{"n_layer": 13, "d_model": 192, "n_experts": 24, "experts_per_token": 3, "d_expert": 64, "d_shared_expert": 192, "activation": "gelu", "moe_layers": [0, 1, 2, 3, 4, 5, 6, 7, 8, 9, 10, 11, 12], "router_score": "sigmoid", "normalize_top_k": true, "routed_scale": 1.0, "balance_loss": 0.000556, "balance_bias": true, "init_std_router": 0.0102, "lr_router": 0.000714, "n_head": 3, "n_kv_head": 1, "head_dim": 64, "vocab_size": 2048, "norm": "layernorm", "norm_place": "pre", "norm_eps": 1e-05, "positions": "rope", "rope_base": 10000.0, "rope_fraction": 0.25, "qk_norm": false, "attn_scale": 0.125, "tie_embeddings": false, "parallel_block": true, "init": "uniform", "init_std_qkv": 0.0268, "init_std_o": 0.0, "init_std_up": 0.0268, "init_std_down": 0.0, "optimizer": "muon", "lr": 0.00509, "lr_mult_o": 4.0, "beta1": 0.9, "lr_head": 0.00384, "grad_clip": 1.0, "warmup_steps": 200, "schedule": "wsd", "decay_fraction": 1.0, "decay_shape": "linear", "final_lr_fraction": 0.0, "batch_tokens": [16384, 32768, 49152], "seq_len": 256, "doc_mask": false, "train_tokens": 315900000, "steps": 10018, "dataset": "wikipedia_en"}
Below are experts of layer 8 (counted from 0) of a mixture-of-experts language model. Rows are named router (the router's row for the expert), up (a neuron's input weights, with its number), down (a neuron's output weights, with its number) and show model dimensions 0-191. Each number is 128 + 24 x the weight over its row's rms, rounded and kept within 0 to 255. Numbers have three digits each.
Before each expert's rows: "comes after" lists some tokens at least twice as common just before its tokens as in all text. This comes from a sample of Wikipedia text that the model never trained on. Tokens count by the router's weight.

# expert 7
comes after: "\n", ")", "\"", " 1", " 0", "%"
router:115122116085127146119116136088121148176118136139116191163106146122156158130148172115131145137093171094099115148111142094127158159129163161108075113103148102116127114124091139147134154128136102110124121133133121116107104116137110134145100156088162129106145097132114147100086109129148153138100142100128143160098143131141120162153130135123119155109123171099157162108113141125141084147130127151069121184154117128097071142110081114105146153124142129106089127111106118158116135134145135144142126117147121158118127160092167149145159104140153100120130116141153205132151105114067135099
up5:113121146148156156082147121106132157156137091133124136098132103069145077153148129139167116112167116119144087120156125107115134096102135107150109138087133153116075052121148183092110126134119130147158132130173169122145151143151129139147086108100148139146137115120119125132120142106127120152112105162091116136121103104168167097129157153122116158091112133150148114129132144155089129076180121145087114131088098193124099136099122124160107131150147108112134091109127151102168120119153147112172145121121099134153125102115145116112132143142164111140140135097140141166139149135110151132
down5:211119112114118134086107159126134145092114142112097143123124105102113144118118123113089116172138082136138169120128154168164131141099124139134140124104115151137088168161136106124134159138137118157112129154154137139133109099132094093097171162091142120138132168101131132140152107134123125127188147162126096100068147156088141148134129129115145172099115108129149092120130134143163127070175187119074133121177112145138084119136136114122108131120175151149119092133146149118133149131112119124112130127148119108119112099066147138139121142133108122126099115102127099121131100146168127147

# expert 8
comes after: ",", " |", " of", ":", "|", " the"
router:092131147145138160163101141070122153126126129141127132138184190101193115133121135101092141125113159093128109144163133146130162139093162118119119111137136105113174123114107090133125124141140150128105115134120122182144104136151169125121113136098140135125131075091092128107101080130138111112117156120126108162147151083154144125128112175111119123117178144128130132109119130133164084135103085113122104122087098128132062113094114184157146124086104139136115151133097117155132115148126118125146112132167115166129123114152126143108151107173171150081122119170133127114152125112116148124
up4:135084143144124086141166089099157123155130139149125175131110136129122126158147167160089116148120141127170113127167124115132093180161121137154100097138128108131127153121116105173137091141126158127109133135113126125104111142141158090129098111111158122129110124154124159141155123088114109113119125099111150122142082130151122164145107117139113133083135144090148125085140101117153143142103126164105109112141125099102128158144088170084110082139148123093134082142161142163101147091122116074157054137171110151156137148116121141121141124118176129084149125180108131126142110163129138147
down4:154108144151149136089134153108143129095138147177129137097136142122137090124123117111113076145137141105158171104155109155152129134085151108124141137098149079149121138146137107121128174117114132138112136122165178138121130157099141125157075135070118093138119098118103111123152128147170132136170114114131160140149101120115164151131109129101138122137172114100133103146142110170153151119106146126140138121161115145134153113099090144170124133113175146142099128112124121110127120149140193122143202101098113071087103124134130060126119110129087099134101114101157128116115099143147114142

# expert 13
comes after: "\n", ".", "==", "===", "-", " =="
router:138119135124158137108102127129152128093114105124120146110120116132128054164145180089113173098125146098106149176122154136123119122092151112111102110100111079114148127142109139120103131142125114096111136135127167127150075140119132154167126139107135115115169149130097100134148120138136126141106149135156132147166164167121121151106159122137137104094122142125129195114106109147118105128121139100112137135101085161119080138071133146115166078117114158132127150142128116171130131136183111121128124123142118145166118158143130101116112099143118053074163117183165133139148113109111115121
up5:093139116153159105126107136145135132146139144120112187086104130114161116142115151157104112112112151106105124142119068140113120117139104124147111142161128129130119164131065152151134144122113118131154143110145180135082087141126129097145112118111116125154156159165107146126126154159119111149088133109178123160088176103140127132120113166175164134159137131138098134097121141131131079079100147133129125164106134164086091104124141151086115143114145144147110122108105122123166148070130094085144148117137129129121110160146151121149106140121152111178121122123154053118111102089130137123
down5:124100173129137141103105153120092126084109146141136066149150094123093171077119137130103147136103139125149195121145131122125136116120146136110129096135138126135152115134142146118159131145131137136127109175139125122191179083115139112119130111096130102167121129127125125111106134111169146135180121163130171077096096140149127114154150124096164144093128138161081159073133097115142139109143117129133146110110171160145168121120168118166081129157145127093125077093129108165125117110094130140138137118095106118120103123120119108125109130161143118134095168123105173149142130125129097141

# expert 3
comes after: " |", ";", " 0", ".", " 1", " 2"
router:143069126131115116128134114117126125138136120140130132137167106167172105143135155109084148107120187104136122147152150111126151145113161107085086111112112102089175159125106119104107139146133094111142124106133099136140096125114126146118123143141120117115162097101119124116085124128160109153092114120156168122143108118146112134160142119120143116102159145144141172101099126133150159167102134129119145121127122122094121115136120156108188136118139123127114146102093128160115167159143089127146112145193103136111111139138164127089135118179160128037123127163106172096106106127067126112
up2:158115185124180156127139084095111142134098119120156113131158093140145106080122144129137130148094102109141131154165124116119121126126143153127077148134130159155128157128128129101146139124139093162079102102124132115117179137143136117189127097143147131116108117151158089145144130139080138126151135140148124134118145114105155140093131118145150140166114105158124115172102090108130096159164115116127086138052096110143088152134137149131137115167070123136117159135137154144119102120165115139136126112146062087130133107131148111106104125168112119105124130109182137130167145135100098132
down2:134169072126145129122114112124130098113122100125151138087153087107130137123124129143126136078150160137143128129128149094101169101139102100142171131135166153116155130127096128147177097151109156110124137119134145179128113157147153096172147101137087122141129131129119100088142125145145116129163123132104186083139155132099106150112174088137155114168124111110124094156121120154127118130123167093116122124150185119129108134162142119131151119141123084086108128154172087116148131117137060134134093122122180118149163159156134110103094155114137132102107093140103131127125145132082098136